Weights of a small mixture-of-experts language model, trained from scratch on English Wikipedia.
Training: a variant of SOAP for the experts, 665M tokens, 5103 steps.
Below are experts of layer 4 (counted from 0) of a mixture-of-experts language model. Rows are named router (the router's row for the expert), up (a neuron's input weights, with its number), down (a neuron's output weights, with its number) and show model dimensions 0-95. Each number is 500 + 40 x the weight over its row's rms, rounded and kept within 0 to 999. Numbers have three digits each.
Before each expert's rows: a language model's description of what the expert responds to. This comes from a sample of Wikipedia text that the model never trained on.

# expert 14
It responds to: Joining words between listed items or clauses, mostly and, plus or, but, &, slash and list commas, e.g. water and earth.
router:434552493541497440482470509455471497513515467567468422563566511526566468488566462489483492531529557436590451517463459433515467552526525470471512503499501529501495523533519538455554527578478481523483503550453478505494491500492536443498471575543486474462535581497419535592502524452495444491
up3:371541593528484492452553456540472515501478496527513478560480586480476479548587474519476491531548533452524569523459488449509523530486591549515575524411491506581486490535466595465526492511507477475478531506493507506479479562559551456518478530486513498468514524519485522525481515525480542474
down3:553580431580502504497545553512519487543482519497481448444539514519517482460433483487484605449524497486477441456524479498510568523517506475502499554582526528507551508511547442553508501502447585478491447498475456493463563423506539529485526569525570500468487430479520503515592524523464521486
up4:525425552490482504428487435522499487492429548461548507456431451432381465473533513444493544536463469516539597475488496453508504520487468526575468454485513520454530500588492496574499520455537464551544521535558489517495496541522513553469559497537475445485551501534519444492515485501448487507
down4:529460516482451531479524483535477437483443489530480541501466498511458525434591548512532466473494501480455486581543540490491509506530549536447472520540544515455464491507445515498428472465550489540522492461466539524510492573454433469485514454381454486515452488456507474482594419413467480534
up5:388537529566551511588511529497478547504432512561468467477554515455486476467492465458483526465553547453596496533500507535441480450533558492496463454455499406561487526522485553543523499559483514472531479500550485510568477448474529414507446508508536485511517502491434507544453527503461488473
down5:528436512546487447540475501419467540522528542434489487534473496513480562498517513463501508501480511421613465528494463549568444543460482503479429573513441473494485501519552529472463447484414398502432491451437506542489523494468506502481543435510486537513466475505500487495414500556488501464
up6:530495483485396528531513496503533506437470499534528534497434535528497510515555511520505481474530467452601564558503480494580482560493502525509469517496466558437550534521501465572469479578600519469539507513489453436560510466532469520540538424542587543470540440499496519507449502476522526480
down6:456495458452476486574551550453416521398503499414519519583490535520561509463504489521393476520468514476527527531505437527486448475542471547502481520502476549591436519524478496496463579513466436492494506499500504518478490429465596531491525514485492566548472481498476485521536461547489478491
up7:556500553501480482481531490539481493477497467478473502509444458542510467448512503473542524516523569490507476460540516497478509421467530508468581537521496456571456504473474454517570437567495577451448564515488475483499410512495446469522507564442600510491562518474449478506409450471551444475
down7:499471470502467489549438541430508509485468481529478457480480507457432514536528514535528501565516441512511535493503540574534492546500468590461488515496512493403531530496547421464483587563541440572550539496525498468501502539548546438503439489488480462493551495547500514419487424504556443470

# expert 45
It responds to: Day numbers, years and range endpoints in dates, scores and page spans, such as July 7–16, 1–30, 18-63, 8–5.
router:528511495543496457468454506459466495573503494446528528489484467596472516477519557428561491462566516528459460530498557438453549462544514468579468487521450485490480522496547585457468503503489504547460465520498492505522498587493487520480487461532396520448440549407459531492488525519450494435
up3:433539514558527509471478557567482588554486517496554543438469483508487487443424527554549494404527530528488551495462546530475544561445519514545442445462471524429468541493508477521510539571518573534486548514489472516530536523473482488491472520445500533458547498527520483489468520487495595425
down3:511495490461502481462491519491480488538454505530460489495519644518511485565464540477549506557468444491481494530441565450527418482563484419519483517470457436459513505449540499434466462447466493546415515484496524521446540545469532469525569503516504476534559500504477520498512401507495491420
up4:515482441523577526550491489462548495477577610475560454439529531397542484478584520509496491473504532477493485501461497521396481496478526453452545487434488468409529510512494525436522450464478505489535497482442500542473528441533411483515568520480504465556519492528498515491497523518487473455
down4:475507463482519583527445453423487426469507522467484419482421554458499446429512558464484457476498509494536501445559577532526505495496510528426459462563490462463492503506454483459458452422481497441482387473469525432525509451519491519503534511501450481507503444506467574517517491481487486531
up5:508487494545554530453498521512511549516487451533550507449468489553463476430466415546615500473548508529543508567496471547509519501466567475493439490483549551523431514535567519564519478497537522518510500534549425453566551507506492423473494499462430546490435490571514512503486527573524485500
down5:466542479554555467482539474511564504502479577519549503489593493513505546506512559529579461544549543554485488492555507481528475435545527568503490487479511470441440451388510591502475443535474530498514469485483485448466530528508494509561487500504546468434474552431463581467527525481468512485
up6:511505532484546519462479464479526594616520541529547495468482544489488537471481562526551490464544455491525507480551495444409536480501579528511480519481478532518531471487492460535442456446522516489523507571566576412509529559530541453444498459521495439455472473496537435483463540478454535513
down6:445496491472440456503412526525471546498461556526457532502470457484542449438537474492529471537432494485489559606509486578539489484495436479398471436493491462513497479491540451524569500493444487480466489534518464569514490453436506501462462515520537493450520535507551527537497512492463583419
up7:557452493509506483556482544478560560395566540459571535558511452471437551449464518472503450462484469514536506496473469539373561483492513461539500567479499417510504534514516477478467465460466513516477502524596480499444493486513440474488459505517533468477516552515437435472481506502545504490
down7:515438500522529530504428524506402442494509432426520461472402512539428510457529552498505459520453504494525478546499439495499523512502503462492581566585538499487495545521506380521479583512455453500491512517555486503524557492482484528530587488515457534491458516490480549506479462514462476537

# expert 54
It responds to: Commas and directional words in geographic names and place lists, such as Topeka, Kansas; Shusha, Azerbaijan; western, northern.
router:439510457511473489457479479503515509492429488511521505529593408525464540489447478464502532441472429503504472483513493486508507569483551489494490524454472454469495594523471527493437454452427514530527478532411477520462438469448549523490420502472401503443508527480439467491548454544549473473
up3:528445549496502562499465502473471505566409492544514570491525468449453549481487509515457541424471474464543499501474473524505500544478560495518446556503492519449519533560513462510452516486398534424502445525481455550538522536610552509472475550453553490533542456547511482483520485459524470425
down3:543484452496495493463512532527525488512485522443436476435494537563532488461506564535512534495479508566524559573518465475572534510414512486535589480479559485475447477464549538485567509521589579503516492495477578500457390450458490529522494478501550513486466464503464499456532496431477511449
up4:489509570546522486507481489558566501533481475476542439446439477518539608493467518498493484439489466453470494558488447547555500498503541537491448523438535520547483456504491472471482563556520523542541461472503534537558416446496546505503534526602485484494478568523434459534540538549451551465
down4:455530520484562505517495496524450474433530417500350485434486485465522459481489522493516513515542550438444539536496503491508497407481497558472448497464492548483541478435482469488502468527481493568576526518515457518540555490539498505520516472500483443477529485522584519485450554471563582538
up5:484497504504470498512475434502499543495517561518544403531566473469477556451456478491488503507520407525524585462510548537429502492452547490450516509496502445477534456531553482611532520414502456482519488526520474511484454498475488526456497542470419561543539425541520484463541476512563495434
down5:574492582497533499512429498499495494509520497483493496571492527490424502475469443530486414570549446523482460503485496484438512515489472506463463490537437487531467475396507520522501494515540527541528520499460482537494594467541530457513593472564549456515448441494527483518473553426584527548
up6:443522461572520411477435474502536573559513513560502514588521494512511452526505539513536513521446504435475564494479521528495528469457436564454445556443490442530501534539533523509568552487527481441488586496463537518478510527496532531421504498526510552510472460467506533469439486591491490484
down6:534483445510529495452509583513538470490535565508490534480412604491472483499504572523525433382550496560580485477507499495514453482497490585482538427484475537522515508512575459425466524503531520476443566471476535479497480458466482545481481578541491518498452509469464512539460507478484498479
up7:452495538474511544511504479483417510521531500529545510506456453515503585493496533461467464491476482540482517508517532575478493570388475524447464479485417515502532519483513412512522540521540473469468533553462504516583488449466536542451486529435495535578537449519537515420444418556503495474
down7:475461524591487516570542538542506533484455554538495511458472460528486456486461495574410519412471520425496545533487462535520493490552522489492471468540513562525524478492468523460492459522474507443467496592394546512475508451525509451481486447529433481469590495516555458517521538547499525530

# expert 61
It responds to: Leading century digits of years like 19, 20, 18, plus other numbers in tables, dates and citations, e.g. 2016, 2004.
router:524464481549453506469492461446441457526469488435513525450565488448537499461536534464530507557547461572458513512560469549587564490509530513547456534586533530505480548434498524453484416474485428587521464492523468488544565538460462471487463470489510453450476475539526501504515539478444520477
up4:488468566474461548447482485502515526483503475542523543417519546485494520395494523517518502477565530488494517492525475579467539478543564519507460506526479470501542549498462549494406475469551537496542563484496506455504586577516463530559568496543534522537521448553520515483533509372473518476
down4:489501489445498466472520438434485520452521556504553544483482404507529526501501488476564576481485478462524469509483459472549577494473509451521557545484502444531559505521465536584507504464461546427533561545483530513532527498438489567465445505533538520473441581446425526485484577521485530517
up5:479492616555482493514507470473476616457511506510571562483547531552473473527488529481550509477621508558510494488533449575477457482492514521529440528490536482474501540478528514539466484509544516545529485545503432532463435503516493475526531434470488542481531435489465501505480578543508576551
down5:574532489453512461519489474501527478523511500496594521531474514611546518540593556460461508488487448551490468480551514482535474483451470439460530492495518493464597482511503529496498546481374481512508468535419463509471539530490478475508458530546564577490511481534454549528494566484505450487
up6:541469511488485506466485500455520531476418452453503496405501528484481554529525541532543439503592484482542424490510519543489449570435421488540402442484544532446551498467470466492470446404510514473491511532557556495482480525520461497455463482502534492483515520587482548509516542507454539489
down6:523555448505487519419496534452494500427521582509487537461505472529524501475475442526467500441427478461463384513476475433498485503554464525493419500501486562493507486457509478557537436450457405514538559493510478536442501504467484547490465502540506582512525530521525479569496423520500547488
up7:479441568538460482551488441487458526465403546511506524437524484481508485475461521529426494468412455537546513504494495438471537521477448509530554471509453554436491562514458486515528451490564470474534469523494470488492534472535504560435480633491477484463552478484415464502550508492512528525
down7:536438551507547460516519512548480495565572453449513516514398499480505531532537493491498508449527519444518533541448546502421447541515505521459468406511535505473494452502524496466471518503568505443470511575466460478498409493483472453504527476468503426574512431510547592511495509461531492557
up8:550477546499538495481530520469570504520525622461519563482494536507454478477540551519496514494453529536545506427537455515486514493505485496500523512469545507504590542562509474527530529453484557521569458450577527487525564468492521472503470520493571451560518518518449436484482537479418596438
down8:529510492554550449547516581574420428523433480508521506480503527634447436479500506510475538502436509473540524536523546494523507459525450454538555457512505460487495477419480444498527486479477507439581435481513515492505496524484501524521509463442545483484495482534520474535476538421519585506

# expert 15
It responds to: Competition and team words in football and hockey text, such as Cup, League, Championship, plus numbers and separators in season tables.
router:491504469517503461433495455484466478560516397480519492510456495523546516509525531469503421477479485512456444500524490405502487556556496476546495438546457543506433509480498545496411522451502521510450433529486585494412527435483499531520442536517411462441456496514516500501551520538465434496
up0:538496488589563486534449430481531564518556498516504448465455471417465453558510459481495478549542476536513516524460551519548524538473431481462479499507530554527432456549509512440579442562506407487455559511495438470486502463561538520512511506505422486496484499508489511490452492532548525436
down0:545442481488391532548517494504467478467529525486493494518445477530438528524486504506528484471511456529514396542484567510430469481565530447513467548555478553474531499521546485482505587487572495470471532513554513491493493497470571504435507499569454487502553556493584470521463492453536411550
up1:486499476488550503456573418577507525557606430467494436446508513505422522535450505563497467505459438509507533516505550483483498439452557491535482500480520526532490544479523460566505453497551562487523503519531562473461535487522496463475475561504508448483476447482531393454533493470503460564
down1:520507595509490501487400524498527538525539445447440521526436541538478530599482489487494425536523508469468428586536524527487480510509443471504458507471475547501488485491457524477444518535481528533458468547543521513448545516465545551457435506423479452438471467543544517500499499459593478484
up2:470461527542554506517436534471503533492514458515521496470433483485503593572505498472571520481522473471509474503505437513520564461472479509456494436425512499490465498488451568491487412517511543492569504490507548511578483454468480470526525508485495414515501437540527507399536504493407527404
down2:459485464479471490477533464508482555487501520494495531606519420463482519580514451499505464447462492476494474544554509569538494529527466547452452500447570513478469611485581504489416455431507488519472482428511554523529521447468520556504533461541506537506457519570525448434494526534492523484
up3:515559480499475507512505545485537556525442445545505455485416525444525500497467479543476501479434432561506446518487510504445507594470550490491472450443482518574439525448576487508489489486539508475459471555539588556496542560551496474487561539509502522510516485591548449458536489556489487539
down3:493442542487518476451496562455480497537486551433506522509502508537475539520547534506444458535543546416461489561545516467523501431468536514565550529515545518403488464567521465492533488557564465510513520406483480475542492456512511516466452515542539430509502567460460498556426550436516528482
up4:402459535489576505466486445501524558506566428548495474479450525436473556505580504565524441486513418540455542540560513489483440489513492525442453446537513506517496540516421519507489513459545542519426508560587511464467504541539499522526484559500483514543464428495500485488529472479529522511
down4:479524460474547465527538519540577453571464534514545502492541500509568480484497431488498496473546497457466584463506398456403476511559427504581488500461481513532476502555519509513534541474483500502461483524485481386565488533509500448489503470502552474543562455512572534496567507502481536503

# expert 27
It responds to: Inner and final pieces of foreign or unusual proper names, such as Siem-ens, Wimmer-a, Anup-am, plus stray punctuation and "'s".
router:506439477584441523437479611458502529511478465490520467445568534505427472513579542497470560482594486420495473523539477450491465460506442444544469479553576551458514467512447516471458545465464476504521519503427544528489476506472489463522463542491478533526524525520541516482487505540439462501
up0:542462548584430530530495549479491598501480494514492505426494536480453481481598541519513502514506509470549520559512564517543449531535491419454577489512517480453577518550522575563515508535513517508564445509536449480499469495480515462502524549518543519469493516560573493439541468487490554454
down0:431479498441451469579420558509496494577498479468500558529542488464500549514511549496488545519466483509574455475502496501472585488558570561545584506582507494442526498540503546401533444501482527543557506459522538538471478574499449469490468485561482534513475526547482470505477500507463505501
up1:458500470520501471511554544518503471567558476465557523489469457480408459551519510509422510486548504459573483532511488500491525505476488429493500490487572472490491425538497416516439619475511567498555496522454527474491523455491529482525559555522509518593517559555539459498501419537511497499
down1:514460468495484506474476555498454558569470412519495543483485471447467490488572468527548483470561490444479469513514529442481511425536405484546490562568514508468560512499512565501553518431487498504527531479459547526435512591452457500506511497520512432514443510487592480505543503530476515417
up2:447612435541464481460517515435483561506452442503518474481538472454435452567533523466415481472593515436504582502485451475487510503528486541477455555553554567516525503520487481469478561536462445543503546480482527554505480565492534500506449488456435499518576493521505510496474522529517513487
down2:495427481562496553474472552484591499521530469472520547471489490494491493474471500561458561550441477451406521564468532458581508557443430469562428494512523493548493525440471551488501577435506506505524548542487516482505429511536486517483518559408477490525465484488486495465454508470532489455
up3:492517462486477528545440542522527613500476508475446574476455543469560536497488471488520429544501512538529521526425502476525528566499457474491514531517512434436461532506508529496594455467480471527480420497545481461482410443547532523447530464521509527523482497476503444439538550440442547535
down3:546495495605349538521470502510522552469439483504498577514492491541516481472490492543481551439497498452458486535437498501490525585550420449581461574552548466463446543472449485524538524494453470502510514521479495496500431465531505488504484512469480495519449521438509485499528466445495529465
up4:492465534500583536494473477486541613481469488558527481521482501530510599469522536479485554533443588476430488465512529555515454544485543539524613538500473482505469449461499418516536513507439576449448522524451481502523506519531516479468538472518523492515541495544545584504506524529527519455
down4:489558483562537442393557562475426408470462518543535464494534522505492562456549543524459494464524507532462487495408457484540495488555526500512417542507444570510528439451480548544447483490504456520494526451519501518503511478493482499550551561488505542518521577515463476510509474475437488451

# expert 62
It responds to: Syllables and endings inside Indian and other South Asian names and places, such as Raj, Singh, Kumar, Sures|h, Gopal|pur.
router:531500452525513532506525457431481455519452483496416493534480475518513469430528529498447495415510582567469441548530428509481508554478564439486561491495521472498518451518467482534481488460603417557462531499493434550433503484465512561563454483523457462478550515524541498546495499536514486520
up3:469515515515498516493497505519507482459506478487521434516452497485530507469509472457539533536512402484615551447506493571535564489570502511540623443470522472518488547515506473525553501506507473518573504518502600516491549512503536525503538498487517491502473441416453490552448482440483447406
down3:484527420569571508497449497530509569510515426498488430482469460511530471519415507551531529550445462484534477441510528516519505451492502444466611453493492467531525524497510449537477550496476429466524491556520446497487516514516499424498461507526519485489453452473499440487388509424512479444
up4:493523492507488549467540511614515464567517564555534544478431523451499546511482547478503475557478450460439551533497570501497542465547412511483439518512524528520554500508546541425390551487484551563499518509442530435533488497552490458461445461539515509490457456500490511488489541543505503509
down4:452530571497473481499479508534480446523597474463553470458471426526543485501487492527563472538513486483511510489557537479492446435505486515523436573541447519428569545512551533456448506565476587512516491480484515442447521474524494460447518430500536482546453503517453554475487526495419441453
up5:533562508509471584496544470500504531532468602521453520454456512465461505461503583487490481490484540561492442543463502490497475448493627503445517491470513476491525468541521500556428483457523479499545534498533410502445475544548412504549481577474484500442503422510482508515518513484471511561
down5:517560484547555476414517519501591468516532485470451459499463412471529573565545554500532545424477491560482420495569464514465575500492508424509557488488539471564552461530503461495532436456513424511511521565497504508536531524455472497544486494461449514535481522467512511504520515554495528524
up6:465505533418455556485553503533450439525509451508479460434528522496559504504519532458491571508584425488467535531464470522455553497501493555479524510455471463468494516434607519474511538503494587495467525493522513565407539497571535521530519506494539454526568467531478466498523534484547575505
down6:512472466493519489487465453499472486392450530579519490515481567600454507568486478483571455571412509566593544521542521468508494474505416503515451483535469520469465511471472459463413525473494449513478504488473508499498465428448549514483567499516513505508552513486563498497484490441477487475
up7:470471525513459489459495499559463533433481474525433411496497452491472435507443528541493506430476581411511522534504532463469484544442516491436466428472496509386510465504544497524477443514528433538500513463468471466507467496515564510470461506421578532488490507505501501554461497444447483553
down7:530456488549456516508508501437481519500529511523499498577541401522554532438469479566489441420480500429497502527484517453432501504470563509458485459525579533430518493493462508437436541483567390518479514503535483457499489541483552460519482507493460445497515507435482567493541483481436504553

# expert 18
It responds to: Words and marks joining list items, such as and, or, commas between instruments, slashes and opening parentheses in stats tables.
router:459451446524496422483501515466515523516603490513519513512569501508569495470563483457514518518483529489517462437526469447549515578535492404537526515545481571472467485534485528490489462537480524423500497485454453557470511499513512514503450548579507564420510541491458532603558522473512462459
up3:444465480506495504522554508477524540508470487536466487446514442504485512489549544449409508510501477487573491465459485439528533503484525554448548552548503496500457438505541439506451421497445580559552516481516477540574484574566543425514520561493505467468549465487441485553454463502553556496
down3:555493507522503400548530515506468522537539455494571527560529461497608493426471474457466506394479544503536465507524445488504509511495492474517550478539477498471554506485534498480450493489460488515503466495505517505439545549414536513496522524567467594581555430446464513500550504542468524531
up4:543559531479455535452528556534477575509480502544567533518415493453500454513531542510514438491407520496544484494530482519448433516502456512504586544521457455500534523484431496513513443487522488572487451564522514454490507485521436586449569453477553486562489508496488476453512466460572517511
down4:546464516538466479489502590485449476491470514415493525477498441475484491453469500498515535430519500478431540467490498545532518500537587492517498508558529544525624564476556537454511510478471455443471479482411512485490441384487441505518499518500534489487548452513533507559525487570534537489
up5:520470483443557511438501494497514601581563512534551486475466516551512491521565522545485475582499484464589543420498493497498532515503534445519523530505462545495576475512497448492512435539561536474463491559502521556477498576557484556466493438508492530526529455430481516544518483534507478416
down5:419502459575506550496481505479567481423524504481518509530465513451516459470489488485514514508476546439577473492575536481503400538556531432547550518460542467504469463436528436533526484492478477597521542527606496498454532520437485516523515469506499442556463483474544527497553543524518523494
up6:432459484531493523483474514538490643480565488461513499427535481552468506489507477434549480448518535526529455469455571513522489508531500468463474595534460438499524507507472458509576457454522484469550517518512469482433483478540540471423472524557528549553493527489516445504457567487508513429
down6:473473469454464501458512490459493445498443488507484515529533543517477532458492519561434483477437504477443543561463478526518499438546486468454423510517462412503566491460441568539562441464518502506508463535546492416445500507562544456506505500501391493537419521535536527542546495543518488546
up7:500508549537540485458515547545568518510499515592512507406485546463562511475479447516464467478532521493543484386460541492582534603448514474468450514540478531510460492491495520492515493521539543474527483559528529562536503499517515493481506495511570462544528452485490458530561473525505457378
down7:483574459498543514479526498482504468485480597569516523506439502525577490502494529489522526486548473518455507419463507432483506508540466576514510526445480481506403447554488556457493572435483438542538470528458510499592414467473512442526584514562502509538477521544485484506490523463494487523

# expert 38
It responds to: First names and name pieces in lists, credits and tables, common English ones like Brian, Kevin, plus Chinese, Korean and Spanish names.
router:497523484532573418542519546525500443510427502561432580525452497516508510552568392497517568503447510499512540526551496584483482503508515448477485514419537492485455436431512515454476506467507426494459466515497493543514486479453525505558547578522514478528540508574505544552493475494496524478
up1:491557450483538486464531545492505521426474563490496545423470526466450447540547468511559429506440489480487575538498525513507517495482542531493531481413508459538563513551449469440476478475527483464436496477484483522541460458472506437497519581473594412528576486553528514482497531478448533494
down1:485469473519483538505577487458513393520495504574541548507579583497558512539522443455582466535514512500460501531491566514567504486514486541532532490499494489534485487486527549494500545497461550488431473485504449573565533535460511505492452510517524451463526471503506575436537468508589411527
up2:480462479487575474565505578472581505499484521529497502484427428488457488554528455546427586469480550505546589517460486525438521493423439473465486487480528503520484454500471491457511488519513491482484477518467485512492475458520532473513479555399510414515455430558538553568500455473503482510
down2:476543570527415550483464412486466571421570438453508506538535493452486520504450520485486473542481482494554451522455487519447535505555502532550500471451440515495493555586528458558507511435469524530561519479560567481531559494470500533444536500554508482469535485506513480430481561494471538498
up3:412517539485508480564545459577537545477502479489486535459478497496468538500582530505509433472523513523498578470477479527526481504531504462533483524492493531467457441530576483485553518439495421485471487491493433474494539533587489582560464501545559568526495466565464518547540553471490596512
down3:516478518502492577558545503562486512490514429496523483423535445451523456525510457481442495482492449512488510483454511520509471572543497523489560473542487546512491509472516488485534572494503455564480460443528495467412538574491554540599442549505376459501510520541487471456481459504546558521
up4:497502456544561482510477502589555530513546497479502477487420526493469478524514519481546500470505533496508626533497481598398501517542491420539481483415517500498506512427581519512479552538481547503445519540494468522510555462515452491497568601546545536508506508526553478504463491506499517511
down4:462506509542523421459503486495450326534472447569486519539516481479475470550528511528441481529499545544501518468496492477506479440464541476447411470596501495553527524520486476444488513472493487513532478510582516468467489440464513510514473426460450474507517518524451464540564467545473500505
up5:432440539528554438454499563471511499504492515507475548476503496501458429446543455528514529535456433581527519516452439468461526466500520479491433548485532498527473435457530533451454500576495475505553512521583457573491509480513530507481547530561536484550485399525522524558497424487472544516
down5:606510510422504477528428530512532453487491559498503529481528447525463537505520541535523501521426586460495498427513470521501514505502509437506539503450528503511524481458464471496507450396454470462537551591588564519516482482401526499492484531503526505443443494531445561505549474505524495487

# expert 10
It responds to: Digits of numbers in unit conversions and tables, especially inside parentheses after a metric value, e.g. (49 ft), (37 mi), kW.
router:553495478543532431497455440446490510538452466489542519500542442541556514489544419477475506468527552507521437496588539475491537488574486465521515545493500490453481562465555573531386475460500512491452471542507439480448491505478482486568453439494513568452442481454524465488546515530457473497
up3:564512589475558562495491459483503512521401514519534461495469485464488530431467489506474435454535527480500523534536551461439514520513510526410536555492481533562539439503507464521448412425463549481474472453579510510510469522437512478504615508517535494472515490549516492480537492491470467450
down3:420507512437521542525513501532469489495518549570479456509537601499539495616484473487462513535565472433436500476517570490500489512477455446490479492541525433458483436470406468541517425533484478485557513491497454533466533456466473509517544518438457466534543515514483577467476536495556489505
up4:464538453455495557457483502508491548443474501457571451436541455528469510457473446534519477472522499499548510467552517521488512523468487548474512527509545509476494568558523435504422463463490552475455484508503522435514480490518420462485551538485427547574481468491485522488381607563514496530
down4:530552418499530482539517480450450522540481547495484529464465482488529581471429485457485517534524485454521501510575497452516513416386499458509502568493500532467522435481519519467440431495546502493516476452530507543500435525444500558525446514442577596517484477496466479530497542503538503432
up5:515492525513489517523470488504533554493496534435506538513535501536451498481461493500486530455580522422529543433452506529467498512530568479515470521488576474521542505568570561507492427510496523499496495556564517446502584523581469500502514537511512608495476400465513480417483589494493480543
down5:495531471522496458473574500468528511477510488452528533444471497500476477472520495573462476506451427548529562443482492628504462425454477566552545536527556514462461468475514436522522596525493524511521488535510485525535556484508501539500481551567468436541558470500458502548486576526529436511
up6:579441516474551570448515586528471438536578535514534551507490503480496439484492558486535456484454475526499520462508481534486490472510426468501524531493556503498532446473442430454550506459507566497542499465545543488471511479577498580465540446518465543456512499504456539493423573552553512494
down6:534461556476472438543550535458417514555562478466455453471497508449537507471579506521464525508478496467507537475509473476539523594478529458480430482514547488516451501538458554499536481485467575502524510523496536562514538449499543486493507471514541397525558526560536513547438469564522592512
up7:424548525356521561528499501535508506461514541507458497563544460523546471517496490486511491429465506506489442519481506522596447438467557532530491493515497509524530494479461450534557523517436494462484497512441595542496543554558510536461466488540577510442488498509480455524497511415519475471
down7:518429527436468456496377443504543414526488458517540612493496535476479513525487541583566524482487548520522525483442506447509473415489531615506516471470498488466439479489464533438469475527521508499528534502478554480548456490535498490500547545490458534549502489495492527503558516523519482453

# expert 26
It responds to: Standalone space tokens just before years and numbers, as in "In 1858" or table cells, plus currency signs like $, £, €.
router:500509458498492488536541440486434508505495442475505507502553486509515518534457487598486569527487443514496539470585536485496451547493571522539469452535468455509445525461501544461620569486447521474563503527552521415494515473463512508564465523552485446496473501449526595504513556548498478499
up4:493539579539495509559481499496528499508501459487532540451519537488501546504440471586493542543501506531585539511544463426474499449454498419477510502518565498470528576520451528522528458592549481510492556563549553474490543534487551504483455565456480494430442463473513509510552418509540500456
down4:552489539473499465486518463462580564470493561487574475482508528452479494425489500564465517485490525591511499558493467567497497513504493539512510503497515509574592459554445550479515495385539500443529512499500493471523491499485484505482461491524597392482527497478462568510577478479518460470
up5:490498483570502519619546496453489498455519507481497517465525614504546497511549521534414575538467462519506499480486575500468497506551522521532433457527463457526523525514501547467543493505489549444557490467529518473469474485553530485556459537536543494551544418529514551448511581568479497543
down5:552557481465470540426462433554448466501508454443460448550456491419518505516477509555500495521512515485475538474580483519470477500489527499473468468465565559534537525466435570556556585476450440551493438458524472526537532446522557422510499466527466488499451525502522512541561543529537484502
up6:523580514473439506443495506538511509479480376544522512513473538455514477512504460567510513541552462515514486467549474547485510527456501523467506433503499501483473453505532466467529487454500498523435485463539571522480533560524570465525495500558504465392458439561513409493513558504577425494
down6:480434535552539549463547503464512473537482489501529505470545441500456515608477542495475454539503504479484427487441534484550519472459604539551468549555556541481462492450487522478532540513447520567525557485547531495514464479404487448471484450507501498532549501477544602550481462518508470488
up7:524510561447504399462459504459525532530453560530484406543463554488494534467536522484521476519513514455501430544529468506518499496535481406486549561470527483480479559502513428469473506486453544474527527471526484512482458521491576500394485499517495587534503471440476464498455572436489476440
down7:472476505559517498424441543426457497606469492501446419569496510517439518547510459512471444601549515514457437534563472442501501463515496440521536498565505505533482503489577523499495502516490514449449549546549445446484487482457464539459560492524468501534483526515529453527483504551524538544
up8:504519488547495508436475458490423549430507477483480470476483559511510551495450445504515491546506466490550558513544481601504516544429455506479503511507534489440427465516512430519543463416442466486500504554558470443521484511485434554583479488476533513537466447480569553506415486491532499458
down8:530486588533434544487522459495510507545482564468496540496458465510457448463482566490467507444536445517480461484432519448583523578456538451600503502477529495448519507465531557530463452516480497505505510485470556459471522487496554529545576456506544542492502485514506498478532437517576482607

# expert 47
It responds to: Rare spacing, byte-mark and digit tokens inside coordinate strings, tables and list dashes, such as the space between 37.04°N and 45.98.
router:528538452482465434470445492475457424526510469453510522532539455549559474455542491441540515476479515518455434524561531455563487536558442458549511494570459505462461540478467567462433531462465481528476444504451481518460509455437482521535441437546451492439450570464491545527504518520470473520
up4:517411525464475508478541548598446571463527493551559478557416533506527479505480443551492478518424574475507505577516523487499487503538573535562568457408452476497504526502472493547520435499474518512489455444505441511555488525464453518500508515521474485501540486565471573486507495503557496515
down4:543473420483538473517479578515590461476558398511508527505519495590492523549476554434478513487525543443519472522518553531536560461472444529438500458488478469497521470445513485502515519480530507560510510502463544481413544473460511467498535486462490489560494531539589570516545447530559534489
up5:522516449524571512484493499456569528538603444480519546518535509418517516396489474560530421575475495453525524512546479492463523513536473505487409516502496405491526483493589490545537535521544490560478490450473505566474502558549497546444481535537489492519462464497529425488494500487525486493
down5:504514486548507503486518520532506487499480587482456500480514500523543558437472435516435468524511472446473487522515486574514513502461562476482382478487477448545507539525428473501452501531445457499543528588459514555518416515536520526470544588523500527468525530517536410492529530558585481524
up6:519509456474567561472560488489442549526541492536566443478474479535461479573545507484540481473593514479499494572524554471520536485497511519490532454465571535580474423468480440551458525455477576470520432553528462508493499519434537481447507448550482441522484479488487520494503420499544467469
down6:454497478464539495489456520511532475512633499477493498523489480497562417511504501528479479465514497417461577527574480491541504546560511504477496469508489554480453510569448496503472546487509483535455502455464411531549498493503506538506574457627511504546439508442500439512473525471521521567
up7:524449528539481494518468465560544481486435543518518511451475482448506549534461597524544455430482480467508550479525562518535463491450530527462544480441538443418477427532515465559460465555468544543482454528525486480488443453473506502513438487506525531481542399446447424461524516473465506503
down7:541475478492475508525527494557559414474472545485451540499426500542522520552416527538519468429538571535522511522494477462544521511508495502537499510629452483466479468468456545499456445425528490548554409517506492463508458457490499498499548563579489504458524516561475523487544479502554508449
up8:514463529493537486542469525507523545485599525580490534535504417511471576488513453512542496485542487408492616522562460476462524515480459454536458541462489544505523503464505499549486551576570519547447524577450493495562559502472539452486522507436509528464549466462501510495505499439511505477
down8:487456459396517479496481488423469434529555490500526504539532514477442556518499522570509472479539498498496462447461489562534530517504485449474466524506521500499419445522557571407521529469444483492537480410521488463574539527495523520476509552416532569474519563525529564534545486472501521471